python train.py --n_layer=14 --d_expert=64 --normalize_top_k=true --norm="rmsnorm" --norm_eps=1e-06 --tie_embeddings=false --optimizer="adamw" --lr=0.000757
Below are experts of layer 5 (counted from 0) of a mixture-of-experts language model. Rows are named router (the router's row for the expert) and show model dimensions 0-255. Each number is 200 + 40 x the weight over its row's rms, rounded and kept within 0 to 999.
After each expert's rows: "mostly gets" lists some tokens that are sent to it at least half of the time. This comes from a sample of Wikipedia text that the model never trained on.

# expert 14
router,169,158,209,218,190,240,155,142,200,245,216,149,187,291,239,193,215,138,141,196,163,186,219,195,207,127,237,217,74,192,177,124,267,133,249,202,241,210,193,142,140,242,210,213,256,241,166,147,202,186,154,173,294,215,168,203,213,222,217,205,115,216,232,154,256,221,199,190,228,149,202,219,155,192,179,290,181,195,132,146,178,209,264,247,206,228,185,206,236,173,165,152,201,197,223,275,134,259,120,166,222,250,196,209,253,213,265,172,218,240,166,119,183,234,210,201,203,240,182,206,213,182,228,235,194,176,137,235,188,189,211,231,212,211,179,176,180,240,237,183,168,186,179,207,192,179,209,161,228,163,296,210,267,193,157,212,198,207,215,202,173,174,217,174,239,118,232,219,260,170,198,210,122,223,113,202,243,182,187,154,267,188,249,155,156,249,198,133,157,232,191,170,178,119,167,204,179,182,226,169,168,177,212,286,213,241,204,229,169,247,233,182,226,151,155,260,227,267,204,193,176,249,202,244,150,262,203,199,125,221,185,145,160,187,223,176,239,249,289,219,147,136,222,168,181,168,204,118,264,162,273,261,249,187,168,206
mostly gets: "5", "9", "000", "6", "0", "00"

# expert 22
router,180,228,246,202,227,194,225,205,156,188,191,210,207,240,309,184,136,218,213,209,188,164,203,211,209,170,164,173,193,192,216,262,283,238,147,212,150,292,280,142,131,175,177,184,152,114,177,130,149,186,200,189,192,242,206,222,231,185,183,180,179,207,250,153,193,174,267,168,212,194,155,239,209,162,256,128,205,208,184,240,274,249,191,274,245,226,220,229,157,198,200,200,215,198,269,130,223,197,235,197,163,161,121,232,173,233,140,244,164,204,220,261,167,188,257,161,230,245,147,175,133,171,270,141,209,197,204,188,230,172,199,209,223,224,162,218,220,204,192,175,191,237,185,282,177,137,221,196,233,202,210,165,179,202,306,199,191,217,206,201,196,142,173,180,219,193,194,239,238,238,228,231,193,178,224,194,213,255,214,197,285,263,202,288,214,213,171,151,215,281,146,108,149,262,192,138,199,165,150,272,289,261,172,214,201,239,253,183,115,187,174,205,179,149,208,219,189,208,197,202,259,234,230,187,274,272,219,259,144,267,248,213,164,221,197,176,151,236,277,167,100,139,173,205,253,200,183,196,182,138,139,198,199,224,176,220
mostly gets: " new", " early", " several", " many", " long", " different"

# expert 35
router,206,134,269,219,268,268,223,151,188,256,195,222,115,243,244,234,225,239,160,202,249,199,190,204,207,143,204,158,249,198,186,125,247,185,207,214,196,252,159,217,202,146,198,227,147,235,172,182,178,168,127,74,192,189,215,241,203,124,192,163,213,250,222,160,151,215,260,204,217,170,197,110,182,144,219,150,240,233,178,144,159,233,184,204,207,154,203,215,216,127,219,202,219,225,148,183,195,213,166,190,281,247,225,191,190,135,162,226,211,171,175,132,188,162,159,250,146,174,136,174,248,142,228,258,189,109,202,237,229,217,124,205,199,151,178,199,224,169,195,151,131,199,156,199,175,181,163,274,247,144,221,176,290,272,254,206,167,188,193,282,181,215,285,146,219,150,243,151,226,210,187,206,145,263,181,155,202,195,231,137,190,301,216,127,236,201,124,207,172,182,212,224,163,257,193,165,208,188,239,152,145,165,229,218,218,203,209,192,212,218,188,154,291,198,277,231,197,170,201,248,150,263,156,183,176,238,234,214,183,153,175,227,152,213,201,198,243,178,199,146,215,222,182,150,280,200,194,153,208,164,214,208,156,262,161,192
mostly gets: " 24", " 23", "3", "38", "50", "1"

# expert 12
router,244,118,197,188,194,225,269,221,181,240,215,312,180,198,224,187,223,177,217,212,250,207,219,186,169,204,233,188,159,176,61,224,212,225,208,195,228,215,206,195,130,243,177,248,216,239,254,231,142,240,237,153,208,177,225,252,170,268,143,268,198,203,249,179,140,190,216,244,270,234,149,164,176,139,218,141,250,158,200,117,196,176,266,166,178,167,192,228,220,255,167,272,187,172,191,240,200,171,193,175,209,254,190,158,204,213,106,174,222,207,191,147,278,178,248,207,163,179,155,139,138,173,160,201,187,212,268,194,265,202,211,196,264,232,278,210,229,257,216,180,155,138,214,230,201,153,193,303,163,261,184,159,246,150,245,205,171,236,301,190,286,164,205,243,223,186,280,144,221,267,182,217,181,267,160,201,164,175,184,181,172,219,214,198,249,230,209,192,188,221,197,200,172,180,243,175,181,235,182,252,222,301,180,126,220,198,230,178,122,158,171,197,196,199,206,212,278,250,219,226,201,224,190,143,259,186,224,251,166,175,234,242,197,157,204,220,206,185,152,208,179,150,272,234,273,180,193,201,178,293,154,200,172,168,182,196
mostly gets: " 0", " a", "'", " No", " an", " %"

# expert 1
router,208,158,166,296,209,193,194,209,215,241,246,227,156,240,209,215,217,266,193,188,160,189,219,275,170,189,215,206,156,150,154,151,184,205,238,159,196,188,207,222,235,184,236,216,274,146,195,191,232,174,167,186,158,284,240,192,245,218,289,231,209,229,250,202,160,244,207,253,228,137,185,226,272,227,221,213,204,235,202,149,144,212,182,177,232,223,214,172,297,151,164,175,222,226,244,206,197,186,205,175,253,200,138,205,345,189,124,232,234,248,267,158,229,122,247,210,172,263,176,180,232,229,143,201,154,145,244,198,176,157,255,147,231,166,200,234,196,193,271,212,168,206,228,156,206,212,243,183,219,142,164,168,170,199,236,164,168,276,183,209,157,223,189,213,250,236,193,217,216,295,209,160,222,194,181,224,175,231,260,220,201,172,166,162,234,166,218,209,244,188,210,178,233,198,230,130,292,171,179,163,227,217,104,204,247,222,190,167,203,247,275,130,173,280,242,229,169,189,209,304,204,218,301,240,224,157,188,185,170,220,239,258,259,185,168,216,196,183,183,159,148,108,202,106,230,207,206,245,185,231,204,142,195,280,222,161
mostly gets: " Kingdom", "le", " State", "ity", " game", "ham"

# expert 29
router,203,214,199,214,224,188,200,277,183,242,181,171,186,249,243,258,286,153,219,227,175,193,198,173,229,183,218,150,235,150,198,225,175,228,147,215,127,208,179,167,175,213,215,169,265,159,185,238,178,200,258,203,225,167,159,281,251,154,233,247,217,123,260,185,212,176,235,148,181,260,225,197,178,155,211,180,149,185,201,186,299,178,284,234,172,220,222,256,194,161,218,250,225,171,214,175,251,254,262,217,171,124,218,226,178,184,146,156,142,213,153,248,227,185,197,220,229,182,195,166,183,159,260,238,200,222,201,180,241,189,156,214,269,227,218,214,135,231,192,178,231,235,176,249,146,193,222,177,244,185,227,184,256,209,226,164,244,206,217,230,157,153,221,213,182,155,248,168,228,285,252,257,195,269,245,236,233,228,178,199,285,299,200,281,278,207,205,199,279,177,171,174,247,242,215,138,129,175,168,262,230,254,193,194,123,179,282,273,180,175,131,178,201,209,275,252,223,210,222,188,227,191,215,187,230,255,239,213,164,248,168,257,110,232,160,215,164,212,278,169,124,214,232,164,167,252,208,203,125,102,189,228,239,186,212,214
mostly gets: " more", " first", " new", " National", " second", " British"

# expert 19
router,199,228,242,164,161,246,211,187,147,223,222,206,190,244,234,149,135,168,190,188,196,214,216,241,138,124,156,185,190,187,171,196,187,205,260,257,191,222,235,116,165,181,191,195,206,221,156,183,201,160,237,198,170,221,196,239,189,231,214,211,202,236,265,222,214,182,205,212,215,242,178,186,266,215,162,247,205,192,196,174,208,163,222,177,157,189,169,247,160,98,286,148,175,164,202,170,260,222,258,138,204,233,217,217,243,226,165,242,158,169,233,304,189,212,218,93,135,239,213,213,191,179,189,235,216,182,215,186,154,130,186,155,199,139,222,144,256,129,247,166,244,207,237,178,147,250,172,227,202,167,208,212,177,276,164,216,202,163,176,257,224,218,211,178,231,138,229,171,213,283,226,183,168,184,145,213,202,195,190,183,174,195,129,209,270,197,179,214,199,231,229,169,157,219,250,166,215,185,164,255,249,210,157,172,126,185,311,167,144,215,203,161,223,127,231,238,187,121,292,166,180,237,227,219,216,189,184,277,106,289,161,262,202,268,117,225,160,280,177,189,222,168,199,174,250,193,248,162,129,175,168,162,202,76,208,147
mostly gets: " other", " all", " two", " such", " three", " some"

# expert 3
router,147,212,164,158,226,202,167,240,271,221,181,155,202,188,129,179,250,247,281,231,200,227,196,245,172,142,173,164,202,190,187,217,171,195,198,203,189,259,158,227,192,285,135,135,203,128,154,297,193,210,168,218,151,136,174,140,180,218,223,215,269,169,231,216,263,175,150,270,171,176,204,185,223,237,190,222,167,215,165,222,155,174,185,143,229,132,230,223,162,182,259,219,241,309,286,175,160,148,216,244,197,232,186,216,161,246,215,231,132,224,174,187,135,230,217,198,210,173,220,204,265,157,140,178,230,241,182,124,205,175,171,228,265,190,192,192,274,210,187,196,107,184,173,249,140,193,213,151,163,189,191,154,183,113,165,218,220,141,281,153,175,240,129,127,189,249,275,172,181,241,219,204,168,172,304,187,179,252,215,259,215,193,145,185,193,158,180,232,154,205,192,162,160,186,203,213,310,209,226,178,168,245,224,202,172,177,202,235,230,150,176,208,167,228,173,196,165,235,219,225,195,224,244,211,261,280,263,197,188,210,198,195,218,268,120,225,181,245,209,179,142,203,205,277,182,214,267,167,231,239,168,174,182,222,281,196
mostly gets: "==", " years", " life", " ==", " year", " time"

# expert 11
router,224,207,214,175,148,250,211,209,240,260,229,224,220,183,264,189,195,155,203,250,256,144,213,167,214,243,239,137,177,249,227,251,182,266,111,211,216,218,212,261,214,240,187,213,258,134,131,259,223,151,163,208,214,167,212,213,124,173,198,188,252,239,123,234,189,231,178,203,179,284,153,154,274,163,228,141,239,183,137,222,237,200,160,182,225,161,153,197,182,208,226,248,252,134,256,169,243,167,261,180,265,212,230,172,206,235,149,199,196,241,171,211,140,178,258,158,236,194,173,270,156,203,187,224,271,207,198,139,234,180,246,195,209,207,267,236,172,123,160,263,263,143,220,266,159,249,160,232,187,226,152,186,237,205,154,181,246,177,210,190,233,171,207,292,264,188,145,178,267,144,249,180,235,183,217,217,204,218,128,310,204,209,242,189,263,227,209,205,177,108,256,183,332,144,164,173,188,205,178,162,171,156,274,167,151,226,224,240,207,194,176,136,229,227,198,202,149,147,194,224,207,241,193,214,229,206,134,193,250,214,233,256,249,154,187,236,190,236,206,186,230,258,156,218,191,207,184,157,243,207,170,221,209,176,169,227
mostly gets: " he", " it", " who", " He", " her", " his"

# expert 10
router,244,122,142,192,172,278,137,160,162,204,200,184,146,272,206,211,251,293,212,198,255,193,216,133,179,244,222,174,215,135,195,147,220,127,143,178,260,248,230,197,218,194,163,195,260,240,182,210,183,187,170,174,150,234,216,148,138,205,205,146,254,251,173,179,226,225,178,196,178,289,132,154,232,206,213,173,129,187,215,152,191,173,195,193,263,156,204,186,154,213,218,159,199,182,212,205,169,217,136,172,280,197,142,152,224,209,179,237,272,148,274,201,223,128,211,175,169,245,180,204,184,191,226,249,159,206,153,249,170,211,233,194,196,178,139,189,165,154,288,172,139,158,217,153,258,194,206,208,202,197,218,237,206,239,232,178,211,218,194,190,160,236,238,190,218,302,133,210,189,155,168,177,240,158,248,195,213,228,179,136,208,224,251,209,264,257,230,246,150,128,225,218,268,288,162,210,233,249,225,203,148,210,251,172,144,152,188,223,156,222,252,113,245,214,266,157,192,235,170,164,186,187,204,240,222,171,151,208,179,149,242,121,216,157,212,157,247,208,184,290,209,187,183,122,201,152,192,250,232,235,276,187,151,214,194,284
mostly gets: "il", "ur", "et", "ton", "ov", "ol"

# expert 34
router,205,225,216,200,232,266,197,206,226,283,146,195,172,289,182,114,219,174,220,138,246,213,200,151,158,182,195,156,193,161,150,242,237,182,165,210,262,181,218,160,201,135,202,202,281,251,196,150,212,185,185,158,198,238,285,254,196,154,210,179,168,212,210,201,204,202,205,232,158,98,179,227,163,233,223,203,148,235,177,241,188,198,221,160,249,139,170,185,202,222,188,293,167,207,156,242,250,163,195,249,214,211,112,235,215,190,228,205,198,255,253,182,211,165,185,221,143,169,220,99,203,180,243,249,246,150,115,185,157,274,194,177,164,205,257,221,231,123,191,197,126,226,188,202,225,233,209,217,213,209,263,199,241,276,196,191,82,227,218,221,217,139,196,198,166,242,191,167,195,158,226,225,227,233,147,183,181,273,218,193,160,199,197,172,167,139,202,181,190,182,270,214,176,232,176,141,263,245,167,150,173,126,171,143,203,147,163,222,168,262,224,186,218,147,192,223,241,166,284,272,221,172,185,209,176,135,184,218,202,190,177,234,241,205,182,253,210,268,363,187,193,237,212,140,230,146,195,212,211,239,260,166,170,228,250,208
mostly gets: " N", " K", " T", " E", " Ch", " R"

# expert 36
router,220,267,205,204,184,172,205,260,229,203,258,209,197,199,183,237,143,210,292,247,199,227,169,204,188,250,230,183,199,202,249,257,144,159,261,200,130,172,189,223,234,214,237,183,272,135,206,199,252,168,223,197,126,222,198,212,249,210,243,231,283,117,200,209,307,152,220,224,253,181,248,224,163,192,189,190,181,165,198,182,122,191,117,174,221,215,264,212,180,200,234,171,219,288,238,166,186,204,251,191,175,233,249,156,191,144,206,194,188,204,226,167,197,200,221,148,209,232,153,189,295,191,146,212,186,270,244,230,239,182,243,238,237,173,189,215,233,200,187,172,133,225,231,194,133,173,265,176,243,227,264,207,148,107,265,284,155,267,241,224,192,227,149,182,149,194,189,204,198,190,221,188,216,165,214,181,112,230,221,217,298,178,193,207,190,189,215,273,196,232,199,233,279,180,222,264,258,119,279,242,228,254,233,207,169,171,122,228,135,192,158,238,129,277,233,182,157,165,228,237,141,191,156,165,210,189,226,217,216,223,242,232,261,254,146,210,168,231,214,224,152,207,236,191,201,220,233,177,277,220,167,224,217,279,188,248
mostly gets: " work", " film", " city", " school", " town", " building"